config.toml
n_layer = 11
d_model = 320
n_experts = 64
experts_per_token = 2
d_expert = 224
d_shared_expert = 256
activation = "clamped_swiglu"
moe_layers = [1, 2, 3, 4, 5, 6, 7, 8, 9, 10]
router_score = "softmax"
normalize_top_k = false
routed_scale = 8.6
balance_loss = 0.00261
balance_bias = true
shared_expert_gate = true
init_std_router = 0.00927
lr_router = 0.00146
vocab_size = 8192
norm = "layernorm"
norm_eps = 1e-05
tie_embeddings = "early"
optimizer = "muon_variant"
lr = 0.0123
beta1 = 0.95
grad_clip = 1.0
batch_tokens = 262144
seq_len = 1024
train_tokens = 1635000000
steps = 6238
dataset = "wikipedia_en"
Below are experts of layer 5 (counted from 0) of a mixture-of-experts language model. Rows are named router (the router's row for the expert), gate (a neuron's input weights, with its number), up (a neuron's input weights, with its number) and show model dimensions 0-159. Each number is 128 + 32 x the weight over its row's rms, rounded and kept within 0 to 255. Numbers have three digits each.
Before each expert's rows: "mostly gets" lists some tokens that are sent to it at least half of the time; "gets" lists some tokens that make up at least twice as much of what it gets as of all text. This comes from a sample of Wikipedia text that the model never trained on. Tokens count by the router's weight.

# expert 14
mostly gets: "si", " bo", " comp", " tri", "pre", "po"
gets: "ti", "si", "hi", "po", "mi", "li"
router:168129118099084102144070136107077113138102124126106137149147125153123126100123139150141127164096144165102117144161093098108180159156133152152149115099095106094048123159110143164117112101161134104154152127145146082148110147140123154149101117131116087174112098106119129083152172130105141190062164086123213187127155155155142140196090081096167137070134138163104114144178138088075126143156125137058170105081108136180166109070125093163117086136128100118130164132110071130166179156063124
gate0:071154098105107204155081078105120131135094176099205104131122147104142077152146159128146118133128149094133169109191141127081119143164119118148154137122097106112110155178040124125119035096146097100132127209140143104181132157092094104114154138063143133109134091145105140180183149110107162101119133088158095142079159129081117096083177163117147115124153111115142184115179170058128154097099184151104141103092139184045144147155085129193083134118114110131104154151101165102159093100140161
up0:121075108102094141149179119067091109090151122136160100167142117108139052190139159143120129207117141183144106096109102123046136154075145198077088104092158090167119132142076094141058096108115119148161111170180127152095132156151165151113082178061161093185062176163137137113157124114091142115097124169169122117158068107070105155072135214122043143104117087079126150157190164125106175144111155155104074163092113127145092205212171121149113148123132084187108173114113126150165149131141128
gate1:093121132097090124105179130098148112151122161123126085145131162162136100126083137092117169166086121122140129175127162156113162124144118107148068144163144147108084120072130115135126060095120206112149130125138123201053140087140044190158153135189104151152125192182129062154149132131151131174124121072093135084105108125085155149128122187104127122101097062067125092094116102133108143137125116071088172167154058162092143116112186136182141122134140164134138130155132133115151068122149100
up1:143112130096112183175193101120164116137124159089156161123163078123142097109116117107138137094108175150122101100154180132188119067115067135137118149149090105193068102108104100207139129085155126100148137109086145154186112193108110117142151106111181158140155086147146131149152148142093118115119134139096104117107109131107078124115124135088141133123188065126136157130055149131087121119127167108127145067119119098136112082092130123141117125154141144125114147123163141177144111174115132
gate2:107197180116130143128102076137139076186131115112121122148140125102092089145132097093155098182124113160077165076212085121117163082105122130137159183076180125100123131111138116148071141139103176104163143206123119089164113100171162126139189083092130106101056147072150128152139144065101097136099099109110148147157146171088107127103140106069077120165103141139084095145120176058097144085135145103136167125098130173124099164123129061148080151178112151137093141107136144118089086136154107
up2:149135147125141107161134096096156100168096130128151103145141119127144097169169150118124131173138160091198121191106146123066092117072125055132159171192082180110139169121105161121111176125165155155121069130125116082140105089147132116127154096119199095120133081117126116126088189058077193112060067105189141137092196184119110189162115110155103121050145165103104126169111143070117158137104176102115118146139140132141149103139132035140109101084104130112194157127154122130150072107074116
gate3:181122087092063162129068167123126115149080100118118199142087151087082118128166163129114118126077124177102155146125155124162116111138176119166122130155108180101073116110102092148146149166142205141129131111153078077169107103100092072134114106134086088131127178108111120109157149136163141084123149197166140080130167142140142169134115095102134137172081155120201106129174152191145184083191088091106060118144140130106189139140009165115109207177117123152122152170184107135126124134137084
up3:133150091176132128168122100077127082105168108075119142169112130148114137189168124067088117139127182116106103206114171097095124122155153133099199142140154176094100105136133147106143172142117139154136108099158093183101156129141146132130168147098110103085119135163139102080150089172146101202146161131148108164128196060110137111127140116085157112161141127130122172069083146195168103134139137126124098135107073130127163202151036135098137142129070121135148142231116095104132156103135065
gate4:141142086124116110158162114069138132075133137050131115124122146110103100128150118143168153154108078118157127117153085102090098167123092129083125106136127094145103142147140105108143148131115105182194174087076129135135147174073160110157123155162197121157121136131089193155105151078175146117161127130143120139099137123082147127211171112147138140196070148157141176125173134153098124133140091154063109081106102059168079118106098149098107145087156193133093133126127164170082164159114128
up4:122093114111081121109167158179141165080162136112116060133106142084102139088116070166131099143067172134131104124105122104078125143061130163095130157122094108092152122134126133084119143123115119102161116157134143107152107071155158145144163155098148135096168150082115145138089176130161106101122163123131117133093205143113145173152115169166147104067162147134128174107174102091126080142142123167142180117120154086142076128121172104130136119121092111125118061101097145154174191137092154
gate5:139126118170144144150115094126113130132113086106113141055123136137160146103096130135097148111105145135055120085154080120111101116120084156075184178139141174167121091149176141130140166091104146160159075127159128123137139190074107131137111142128154144130106119103126119241155105153145085183137124099129117147152099152106088059078108147117080085134174132176114161093177119139085081152101076166115083090116094113218154136077146153147181145121143151134113110167154044122111153153159100
up5:095108097149121133122146135104141126058145083141161123140184136139104125156131133112113139151173173092120044126090164103161082108075066108164125144133149096120071202155178137115211085160141165152104149112157086092193170153137134107140146159122101129109154137093108137119173211108174123148097125100136156146174121142138111166115060110063115094122134131146045181084086124111151169121163176081141163147087135172156081130129146134123140094101096084165133086218082115165132128145099123

# expert 35
mostly gets: " then", "ally", " often", " again", "ly", " However"
gets: "ly", "y", " also", "ally", " only", " time"
router:153157137145116125103169192124132109111073129067152120071120145144167137100107143152143138069120130098170109133134187122132124153109150095189197091163170140117117121177151131103114092163119146131121154066099115084156121140099138126125087130108101181130080109107150202125163099139097168117030112105156113083093134137105204106087136131080132158168080083069101129118119168142080117110200158082127132167109177113121127134127096094120109161199112108143118135115113123156133133116111138
gate0:119121144188158121122131171104127152089110133121082122094200127126093152165149137141131127075126134066125115095144140109185138125089172147119117085117102115093073111150102131143140123115183143128073118140159147166120052122079125081054207127104167192139094176116089143164105100123098035143078178104154123088125141121169103145179154121117161075126155171162168143217179140145182107146123140190116124165113114114170151172109149108132057118104177193154126106101087128104131142165138065
up0:129128137201161083143136126149155111107180103145177143158123112092116139131122089137120102114117099123142165148102154159148057145153116181109184098149174163098112161110161177147085153101172177140096167165139106156120151122098103189199130065181132114161180098112106158088124089151066113113137154112128147147109074106134173119175100113128116119158120174145127181141113141105119132090132189116174101108112124134083128146110123178124094119133104119191157152193089133125181102148167073
gate1:160124132129138099041114082142108130161109109148102135134146090091119164138135085094153132104114153105134119139124135117173174109041086163088128125097122153136121109126131137150127141175118147174101155122131113091096118126124183155114114065135140112189079124156119092127158136160131116167101098074104149124099085127129207181109066132132186116134111127096149144092091110077106144135121144073071146136095119135163162116145121134175111112149129132124093129150169192170089098163168130
up1:122131169184152111127143144152113173140132123158124147134100118118066152132151078125160142052050217161077087127137141148141135112051126084147172174080072202105110134140073109112164082130138146155148128130084099097117109109127129170097158099124114097176102155144111081121133141069113130154110136062124119224101082123144132162089139140137168146128095126151137191100179150077127139166108192158065200098147122097089109093103137111118138157160135146148106123124121150137113134160171146
gate2:079106196162133143143111159178125083158096165100109133072137114113116115125123141103136097147188175117036127130123192104118156192146174138192195147136106142147170138175169129120164156211141176117057084139117131131091099081066107084078132141133069140143169086157085130150137190164090166155186126105152137140136157150158184119134124108104112105077151082153127161148159114099066136153101172118093131059139113104128136129121058166085178120174118128138132096100122097149154155086101129
up2:166117162077160151133121196137097103133085136074126128102071100121103097114157143180142112152147153102078102170167181081126160098149196050168145131138109116185142143151125131118157149167141096146079173177091137178153109102128093163101098173143118103130117099140032106116174146146144122151152085118144157159089088179114138139046107139107100113111184086137146145159131103085134123116123148120104105108119105160101134097191079123104135106142113106156122097114107137103128121115155118
gate3:148173170160150066125102105117156110130099120102119130160112111140092136125124109132158143155170145139174139113086082144193119128145100145157147094132157123101159103095104076084093170146146113088105133146146147142118105082161143136100089096104099099137104082148082107136103209114131122144135182079140183132094117118106108115136100176136136187114146133174160118137092123154084151128153185113108168160131150085141160100062170143133056110137087172126171107110139094118107111093143140
up3:085147142096090110143144144135088106151123125123162169140123171142169062132148096153137060118169112130140120179103091140139134133206099098129145128122133139134123170106087146149108138127099103068075092096129123132090136086166096091109138092099138072136138092127130160122150103147161106104194139102109168104113107140126078178107160078105141161069162111125123107173095099155070118162140163106105099109166121126148158123188119074091135061168099168150122138102165109159103126105109174
gate4:167102128098134134073139172122129179156110199122118152075135060167102128159127120103149204117099133148152104139147133176148143082062110161115142129138097112128129157114144112175115183097112138088137176102119141082129123169141153150118157120141088185170168072171132112145094094165105101120143180111131072207110118129149113132165091158111086100106174150095055090167108144131150113108144144104078150132133119168174188095177132084169097102100170106138101114152140124122119124146106157
up4:088130178121102124125121135124068168160190157138087114182091120109082103139073135115076110112126186124095135119132120099111084086129160144171163109162118151139094126099098134105049152156124122143127153133153083106126116125138128190117116073102114080111136115099120127092156194146090095137131110205095116103170157166146154114094075132160159233146138177120073129144101114117079185090160146217106094169137113165120117095130096148134176182096160112160170144195155163155090154125091189
gate5:119143157173112198157098065158125124108092135131157104096138132109091134070162146134155086098054159123106161167114164169130083095172105117187109125182101061146134110123093068111137179164113113143211198121089098133101124160094160129142155127137144117124117125108120142142157151107110137154135147116160150087140145192078133143110128118139137112125172111148162175139155102105128083136173105169158183152111106117108190134156111092142144100105071126138132126103168103135185074132151081
up5:198095146193119182125147109169112096127141064173120130139080117142135107196171157153062132102097112138158096110121144140114056091123106070113115160143136088121164082142130102130164138125191162176167143103123112133097162107140151116117186032161107142075170075123103104120152131125090163120117122137148137048085160149134099156167110140124155128090164116121070138089076110107136137167170166158163073075108123149137125078140102130176109132103067144188110146169172101132149148084114097

# expert 27
mostly gets: "l", "el", "as", "is", " Henry", "ol"
gets: "l", "s", "e", "n", "r", "y"
router:162147141136174136083101120177140141086142061097183135130132151156116148071101131130152165143127189086131170120113126164132154127045170174157149097089208144119079129130077153109138140073138181132054104123090095124103131108108130090115131095132161070110137066140121125095131139077139200117130161135133109142132143159132130113070131150192103140107113152104121161182170115146133088079191166102067144076138113137123077119125167133148120181167150135177072089079155107145163119084170151
gate0:141144146122149084115155151103139119184139086139138094142164124070097080081119183142127117126150131154141139117093139139158129102122054151118089109169145136121095137090133169101121140118150121124103112157093114163105133062145126169110105194075111117128155183138093126065144144177122162112092188117084136093074095093045171084155159083123174121100132167170080190131143169101148177115105097108115129130051109076112115155087117147152161073160105207108161083135204126187122083119141168
up0:114154159097100169110158142162106072127138113107093120122084160207131147184181103124084119111190125137122094167096077117132073133155156123128183172129158169141143094066141079133137151124150103120109184100116135077072147155126114100073090105104130141167108125128128119118142124100113122135192109069125116096151138101175155133146099163147083084084076130131035085114131136063126154194152112082148161157080160161118101173147107126086098178143131129068157080180102080178135076086149095
gate1:107160125126162086129161116118083082114150132146178140130092140148150144102179144064170170159076110131158155127152136155109135148129111132121108138166186116087136136122177109218149096120162189120093193123169113112144151159168116138110067149109169106112107156082129096154165091119131195184131076106088123102129118164084083115137108135201131151151060126101106143180127162130185138149129109128073071178096129130181106124122071181119142166101069136142138199135161180112058118128135097
up1:076114074122073150153132125132106084152070150136166057075183129145123169116135090189155094157169144132147154094129096174085097107178132119149097062137148117169147138130134166087127145125111181174110058128101090113187154107090186084117137110138142102102078121094154130129100147108163105112166142101071133119112114161086091089112167155134133144139148116188131105058181127166128160089095145088106154124118172124123108104164166097121172220123127137070184160171097115151118139179077173
gate2:121123121109124159144107125119059090135118059097093140078122130099179129114085160102165192127141087191152143154087117134150162135156130152160129079137126163079168085158089134100156176152140109096138106111154110150086074096137123151126170157080139030172151147098145138160133148182135169107160095093108137161118073160142134072124181060128160154137105147105105134205097118124101130122143117155122112169092081140134091131085116127152140091155120127124085123172096145106049184200120099
up2:048139152133144177091134146156102117135140100114069182158131127130173124090104068160115146128089114098157125103139129076125157131125090109182113052192158154122102150068121117124137114169103147197118150165110142103121079121117105127140135135050181079152173129157138087157097144132143160089124159119168133194119081126130142136151178046182194123171142091124114120133115103119088146103112081105084085174078108157098141136166123169126152126114097161096222118131111184149074100151125104
gate3:181131113184124078124090105145158149154122097123107109135140090138108125114176082126139147122083166127107160141092142152146135073111121140097086103101088088125162115141096110134092143099167155081128139181148147119095114058073146041162102055121090059100113140121161099162126146114101131139128117135188149153151148138142114117184139148161130173132162123134099143121110085124119094100140157172136113116202108090133122099165184199100142112108152128093149079132145179169095123154163188
up3:099180091149114103171129128072169136085117142122192159125142082116122112099141138134116125204094162131153104104071126111131118112110105101102145137139118117098189198160050122116152223097131103122146142147153063106159112091106110183137109131141093081120144153196184112121097130109149067103172130098092169091176143125089161155131085155113069103163135183109140135168102167135158163078113187169181157129178158171128121111114096108098133163145133145159134124122108141117080098094131140
gate4:134135103103177098217125135135187098080130155112128076169095130129173107148142114157183136106117110113148205048140155075153093109111137126069101135150134106056130094098112136183126137118126115159145103116112122125101101117151060144094088176116136150129083167088147139147079084143070112175140112095126119189143069086114106122175171131144162111103138127099128105053121158129141147134127144093111132103109151095151098106171152152134112140104177157114155084140091097151199096086093104
up4:121160124141137060166132185128162137093145191164138122058120105085196121125157112164165161169151111145108218095084152139146050137179148129105105123156138139168070132147109114087145065170122078126113207130071139085074141164157116095168166174144119144077154039131125130148197087143117183114164188113128160144100103096110093095130138122133151074140105097145112153070194167163086206127064135171059129112101150103123116119187084115063116106092158120088152162187123131134152150144132086
gate5:115137159152183121130085127129135083155134126132109060164085141112147090138146073203132103163090154167141180036112153122155095100151142150144154179125172153065113170161112110130062156135111096118124096100107091112092115115123123128121137124146091158147105124121130076134106130183148158145145053151121156111083092110171131123117115062139162133164123123126131161112097177090171148142138079162107092074099101115133139097156135150154079180096164162133177141174086128109109117149178148
up5:132116070118130119124133166096142082162147168176101127134138062136171180115128098163122164174092182138095115194139121116113089101106176133129095165080177102144094133138160120129099137054186068097165125094162135107163108100131150113182167112182167164131070089179134094071104113149101144158155145205179112109128150101110091081156105099186152120134128144109122152091100148140221158112149099146120166147160152121128156141187117072129148181157089129145163097159127163076179131121108129

# expert 5
mostly gets: " de", " la", " du", " des", " del", " da"
gets: " de", " la", " du", " La", " De", " del"
router:101165088106108148075100157127118136122124122050141155151163135135094178128152118094158100075132109139145141134118085115051163146091151120057053072137125140134174181118099119152106196129143173114104098166131093176132064176114112064114112192166136112153115129111103113092069120102071089129116159149113116142148171143163024109147127098157155148080104165120141159187066101193121092111152098116149153117103142142157177101092128140159176146120142139191090047075157124099145162122066115
gate0:145168130104141112155110117084235109139098140190136103117131124122073075149152126165126158139088182139085075168099132106044091162177112201155168133156179148164156085140084128157167139198103130107120162072127112147109137139160190139180115183099110115168122090070156121108131136094112143152094138100110096138154202123127062193127107152131110064159136125127094137128127122142139131082142142166150101097123135114130147123122181080149155090107160140170119135140065137095126136145117169
up0:077133155128103081091084139106104125148170148157114105075160137110126078134124153144127092057071090168094121180137124092130124117140137119115167163148124163131124139104133117198099145194100134165144153121134088167101060108192128135113110117201175113111101126127153114134133141120147177122086093135141168113090123141083120133150161118123106114176091197149177105117130122141155121166082116070099177132118169107113121121131132167093184157128144118170147090121118070131156098162107125
gate1:102158160131097083157101098190156199146167155112148139133144109081129145100161129077125196135134162084111108093159113138107164129109163114094160101193170146112140121075072164121062090139065149136168109088129071115151145166139102166144181173145115194171155079159120157135107195101155122087163178156133165160142075073117100121149120175120127145136112137158177179147107162086147165126122118134120108139126152125100122100109140069097142138153147115140165205120086130124057148104130150
up1:104062175126134082103169105122143183195117087092095108107079098088120118126177078163103114092119108136108125182146126198145174154108189110132134152149135166148127130091168109065155109195100092214133098112108074117098162105103108134147131124174153192125134110145068097154154177077163136127148141134132125046119171107155145148153092152162191181134104133093189111157101076166137102097195167127094151197134083105123128094084126109101126086046145165133157149116116152110153119088132065
gate2:094146156124143095109142100125178120145071191148206174081096155082175095150173101090158173114171100154185182185098071131090165127108148116153128183108093134130181120163146130141128170074141137172050129142128177153106216073084144105101103103132121140113142201112111126063131078168076109157124070071175148120146089094124165147108098135179111151086138146125123080185131125145115115035082092135114166126060138173167180164121152108146095089142169117114154084202077137162137128124141179
up2:081087116097143083081166094178141120033118096167154168088146085167159182109137116128131148151140113106176123075155171140137114100179095150166087078136167136119100112105125151128086108123094153126121155113146115116101150095114096151039178183131069119109102130141139164145126115088125132118140116075144114083194124100124139165112109177094103153129054161161175183159142112129128089186126160135110030187085117101160109032056143126097145162164104131106103156148166189093114071090184120
gate3:147135156125133081115125221106083116085117097185093098204136114086113114142164086133105146118086189101112136107104137096078114124116090140097112103120170116142190124100132103161090073180090133199164101134133144080169083072098147108121147144087078137128112131112182131123149181151160141124105138091078112131129142147088071144058112091169160126085124133086125165151141111130134109111172175106095144089169119094130103132119048089155152137102099099167153108123098090186084142058085103
up3:145076125100104169114164118127117112158111172130128117167138159122138109101167126142139136167145080094050119131174143151121124135136144125120119153159081161170043101091140157107086156147149126133130113170126132115161058086122138080057136085135108161114086084071074113181060170112121110140065181139116151221172091154075147172163066133156115141136137124119114153077151121112137135127102142091165129053114134134139117149182214131125129147121119121181122135120121147099089085171122082
gate4:105185186141178140143097120142158129123113113123202160136125120142141199100136118068110174134105129073123056032157115046100160119124135178161160146131059090162118132115099108129168127109172116144144077080079126124084059169125131130154131084154114151079125120117124170121095081184182121153118140098135162164107179146189104159114112149138218091110110144128129104155211113074102143141111118127148097143144115086108169147117159092090152172133105138157185137100091119096167172144106142
up4:164103172107102118136103155142154135128070142067144073155161128106164136089107108073133164154086134130170128112133103076057143113105178099117057065099101100108159076111133151191108103114097097135147081150111139110140097134138119082142109118163126128118098164144162109128090138182115070101105176164091087129150158085118106153182160124098169137197049080079110089187114104084081163176152177175115079125149109131127104189132154129165151115091107142119146093092138133192155160130102124
gate5:091156191113191116172187194111102146142087110145099069119103131079122060151157146134128164136092129146170137118116094194122101167071097121125109113179116156099115157153148114149123147078093108134161156128128142174117155141102158145114088089116148121134187096140098149180087122130154143109086036176137150101134064145042089148115179127142137124126172199129139122106162154100136083127127118148133076172182171102163134134113101197154092126123114143097188171129137094106099118065130130
up5:137105051138129131157140114118165138173124130153133155123146115124198043115111066185097157114135122104095150096139090113120109147126115128139142107129176140144118118149131136104100105135134070110183124086148129157132192127140091129092100240129147103187137118070144136128099104151190113138136128095134098125112172164125178116158098124160123196179117100141117129111139135113120135123201119145098107148091131098130150095140109131135098121130072126121174146132106102076120132182078132

# expert 3
mostly gets: " dog", " man", " body", "ute", " acid", " foot"
gets: "in", "t", "e", "s", "le", "n"
router:157103144090162148131108139105135206107080138067152128067162136150087169135123163124151188134091099094122165096110138130146134115086157157148134112098130101072085161131142142101123136105090161115125122174162145132158059124134117202096108112115184091123155108101096148081180153145119117177068157114138105110138131105177115127079096099105102194088069108113118155136128093096112130076119154055112132071092148128201154076089090118085112167133117135162103125151188080153177092147146141
gate0:115123145088146155150105141118139120110113118141143104110103125098183111133212087181121081135145166138081134163189184150086106121136159128173080135146139101164132101157134108138133131169096122085140084178131132121167151171126099184117125144131055103171120061094128098083139104093125084098130194090186111092161126176077098138091139036131105107169146116117060155152116136126114132094120154100041134176132192152111150089101147107082142110089074183117112133121142139188127118119171156
up0:124140085149067093129149132098141159077129147183124094163140074181038163148113138067133119072101076182131113140108135092114185152154126182132090132154191117156133079058127109120056167142178135138119127151126172140132110104130176134129136124159158069139142141157152105110144137098147112159158087156066090181127105160184131093136077159089184088161129090166101139165150128113148081138135154134121123210145124132173168165087139118180096154142120199184154159116115120139123074113089104
gate1:095084140122129080097129149139149115130105135139113158135182104121111117091119107125193119104138069169070080172208123059079117144065114085124125152130094115135093173136085097159088153119118107136145105133134117157131153127154179157150075104154086143139142134157162107134129104109114113150089115171105133114050125167143147142101105063136114140154109128124172177114098125051117068140185117132065123121104152150137220145110119169115158089161085169155143098135153126146063099160161157
up1:115125204086152107142112062075181204116135154133079129131164133179130103081147151142146148138106072123056122116137124137155155128149123112193193117090096164175073149125149129104087152148117148151149135075160146144072091172132142124103113127131137149093165136169125125170135097148150063167183122174103123151148149161115146164096106070136131109144099122146114103088204099056092109143125124099106118171109123150128102131087151199141111132110114130132087091119129137092134127177120101
gate2:093176141114146125160144154097117105146065197169125112130108082113176121119122120096113124137140158136117151117053046119134126091095114131104163132130165141167104146156166119123166148162151118154106106139099175124137174136024108160151115091133130187112160073106155081119095181098125133074110173119125150085136126169096101080133165101152134125106133146141176139148134094061125118148135178161088156118119150104087056130141097159099126124098085106193118138161161113092087118076147147
up2:172141140132124134157114136172192135090096106168114089105090121099091158107112145110108158080144081156127148156106071089095160198127143143149103119115143113093172147123126156163156164137150167107114106121086154134083094112138177123129121147117137153135164167108167108097043156185153168116167186070093127114155133117166127131122111149089127165131134164147110156147124076184087132142161072095147165085183213106128159122088122096167181120128086119132141158118118103188124189124107061
gate3:097134108127157132147153189144095089119121144094153119141091075139160052145168106162155143121147052121065199108140152146106158112146153208109121069113139114092067148112205100089147138168124108140173090166105151077093135082111155130135137126199120191094139086120112156081121111092193091133142161182122085103167118069133084152184130115122113130159167107131112101123169143099152128106169089106188119123092134121161103113116054128165098105105080110173103166124160154132144120127130145
up3:141120133144142131162087140151159107139181118159168111201076128159118095098124135169114094113119076123081184164179119121143124168145174102106112107122131100135137142082133104158120124195125111156122163190094109141100080078070120062118155079151100118105141050120108141123137155132131108121137131158117105172166113155133104163138076088127122103158146111124076092131155107131179103115105138141153081160103139137139104197124149142090158123086161122187112163178134104103108155131137114
gate4:138136136099087116130078172128139084061115133126160135126041144144161145215142101104105166162111105089148147080101086053130106120130114126088130153096135107149082164106135137166115134155142112123160173112155181161125117129113117138048165169085128135143121172130154134115096121058102132130146105180126147116103122152077068085122112104162132148077112118161090093111189079146184051083128116099126133149197113140108121217144155082141136135122151135104110158135126103102086141134141140
up4:061123096111168078181168119111092109084132106140142054134098175105057100119113182125144152158138085150098121172127146102163148125167115169099099153136131121146108105144112079136097133074218155095163150114095138164126075095141114080156098095102106121171172129079117154159106101103143152176138116089124127101110139144086170126099144098127108130132135113092125183110201119168111125149058131143128114129076144143138129148118166120135087151122129175097103114119137127157117100156205141
gate5:074099112100123110162178097135095087158109134166160142154120161051155138165164169162104106125108125129148180093168141132154149180096170109131108088122123070173166162130149145142077130164167134112138129105173080141099173131108116084078143114095147141124082156093074143148106102125121103143136126135163140094101133097106099112148131168098112073142134119087115092055137107139101084153124058137057146123122155157166140161139105100156156164155139112147140175147098178139062111123146107
up5:050121112095097124108146131102158146111140125096135136184083106091164168025117152149101126105137126141106156159116129139091104121111102145162130137109154079120158105146140154108133055091129106144156087115165151129176097093187109153143145138162131127192110114125106179138147118111121075106137103139151134160150198109094148090107157165094102155191103046082114093065101120082116099182090100169083166180088128150169168133247158140114098111124130036136100102093117168109134117103071133

# expert 13
mostly gets: "ora", "ona", "ita", "pen", "rou", "nis"
gets: "ta", "na", "ca", "ora", "da", "oma"
router:124106147137152139179061116082111106143100107153152159095126124146111053172063093159139124161107155132137112125131157148129126101123172151097119072101189188073095098105091121170062149160135110124107166136146100054119131147134087144123101117113114110161170171152101116064111102093111123135076182078125113132190183193104082119185096169112127143110092150180102137128131109120122141146185114096119184099101182191200144109162106113200063124140146143096128146100159085160148120179101192
gate0:139134087110136115093130134104125121152131157172144150172130081021157141130133152181141049061130117169136113093151149116089144104098104130135080202083078134118097173152131173097109140091088085186055128107194127080131126092181189109166139066120099119118153091161175135189159152137145118110133164136159122125148164120130129119119161127121111114128171099152157110126110187065135094165066193081175078112115193130099107084141135181132122185141105130094115112115195194152088153090128131
up0:145073128159136096117121173132147133159158133112100129107105148053078129118103136143112151186079099143189091149088141128072116105162129191125127062125120104150161109105173112131222123095079112121126122100083151130135156096104099138125116159123113057160140141136088122129105169172092138163204126122162135170170133104099073145121102129137168118108181181091168094138158122134125140071129134105073114113094082114115173122078167151134100099160071101169096132108114163097130114101134160
gate1:179113156112138130121088177139011121178109124039128156123056126110088155125092149101132144131168184128126151128095134100194088136084138095184100186144116143156109092156139106163135119119114142069095131163109125112186077093092091102086145128115158198127140154135142089130139109150183159156148087125068148121072091171155174094119142169157087203118164075086139123123172184131131145137135122089150106195106186152137087155113123120108110164131089146148106140137048063150124139112115148
up1:102142181057148100103139135097075179112130188162125146168073163124113109098131094093096106151181125091117164141131107052126059058134126137119071121114127122107151143080076112152140116168143158172100143115187130122158089136164054197119159059114154067149149143180144068086093080146225178121103079174111114089066117110202134145142212141147127160137152099157139119092109097172135116136126106143169110145138153136073120152115147139144147100136097105194078087097126082141104164109134137
gate2:166165151106160114161142109169080163087190190136119163156110086088124149134118110161131241102081162170108085081119167125112163080141083111097106138152157105114121115152100142132128082067133076086075133126094166151099139129136117154114155106097086086126157092155135147117177079134147178076154075109138112071183134090131126159130131099142141095171132053073141084142093088162103109129141152148091088074156049086129231132128170113145186112146167110139155102075143122132102146161119156
up2:131159145164132109094156169133077162116127151165149132109106107116151174150125180104141161130120145128131134145143088109153167130139113195143137120120090210188187137119142101189184137099046104122076118068084173109180165083125086163112136121134074099165143093093122150162133136106111131161215117157124093125177127134149123141151141153110151096086175081114127079210145130116142139130097127127058092124087084147160155113099117152103119154070154111153151111099172073100117129098116131
gate3:142098141142138096120096133099117126141183188143122088141134113136141146186165119153113136116105121169103169130086155138183127134135193133160171145108115142159068157122144121159122141179143121150161185140158179072144123116098122149134109081122171116126118097119142144092053106064106084157138070139156106179093088183104087125108167161068115115181155112071138087133079102143095157134090143117164096125161107114196105125154137155142136148126105055165109137104079088136115096089086184
up3:119169127077159135093083090168115117090106123078090109093148158140113133147124132106185125152078177125092082123083093147157098129147099121135154121194106140069086142163124162187123178171074124142162179096131088122129126085064092097110093122101122096118100098066057176176164115114062110166118157161116171066071134144095129173153108131156177092147153159106195122107152171163143097180122132135130146164159149131152122133182170106186083158134149103127145113168133149159167134108050128
gate4:125190169114171049128099101181108133144111109088125162124063080084147136178156136147153174150132173119146071111128117105099106114143087092168141124140217114173104167161175119104099090121169117137077170131190113140127088089131185143194145143167165124162139105095109156180135148115135146092106099162086158064108119095181148091111133118101171122126171184066112138111090122142040137161169090129043111090139143117152145079117121084211111080157140144127055164087119139106084093164120112
up4:161146125136083109110164138145134177127155178110185175152192202149130114103145132138142164093147109155122088082161141167091131124140066155136137146111103190093141093081107087158148131126180162172134187084102073163157172128172076084140145126138131099117088148152164110101109099136120074119138124195138112185111129152120078164106166123117092109076094130160102099107105133117112088128130131127196176128140133126091073114167103100107178144083124130089177101117173131160107137090146139
gate5:103124148122092141130095108133149056129120178125044074067103096138143090178115093090091186095088136127148221140191106157054128139110139114188154143173201143161063223144133128116130138121184115123178138130148155095106119126142132135162107157149144137148101108069158136138102125128107101166122146111147157149130102161160201109158124077100121192171115114083092144113178163185130128107188107064123164147121166138094145105088141134115098115158164092166157068144117109154105169111117088
up5:167141155067072170136177107108211044082127144110143093112118104108168090131134130091100112135155118113093145117104123098125121215130165102127171158097142126180091100195109126130129120125070084119143153128197093112150114108080138211141128152138120103065163103187114121147173138097139108141098174139172099124112119134136186021123106119114143091168154111125114124157086109170154158125119137141143143133120146135171195117091101102105091129158132069127133208132130126171170082126111137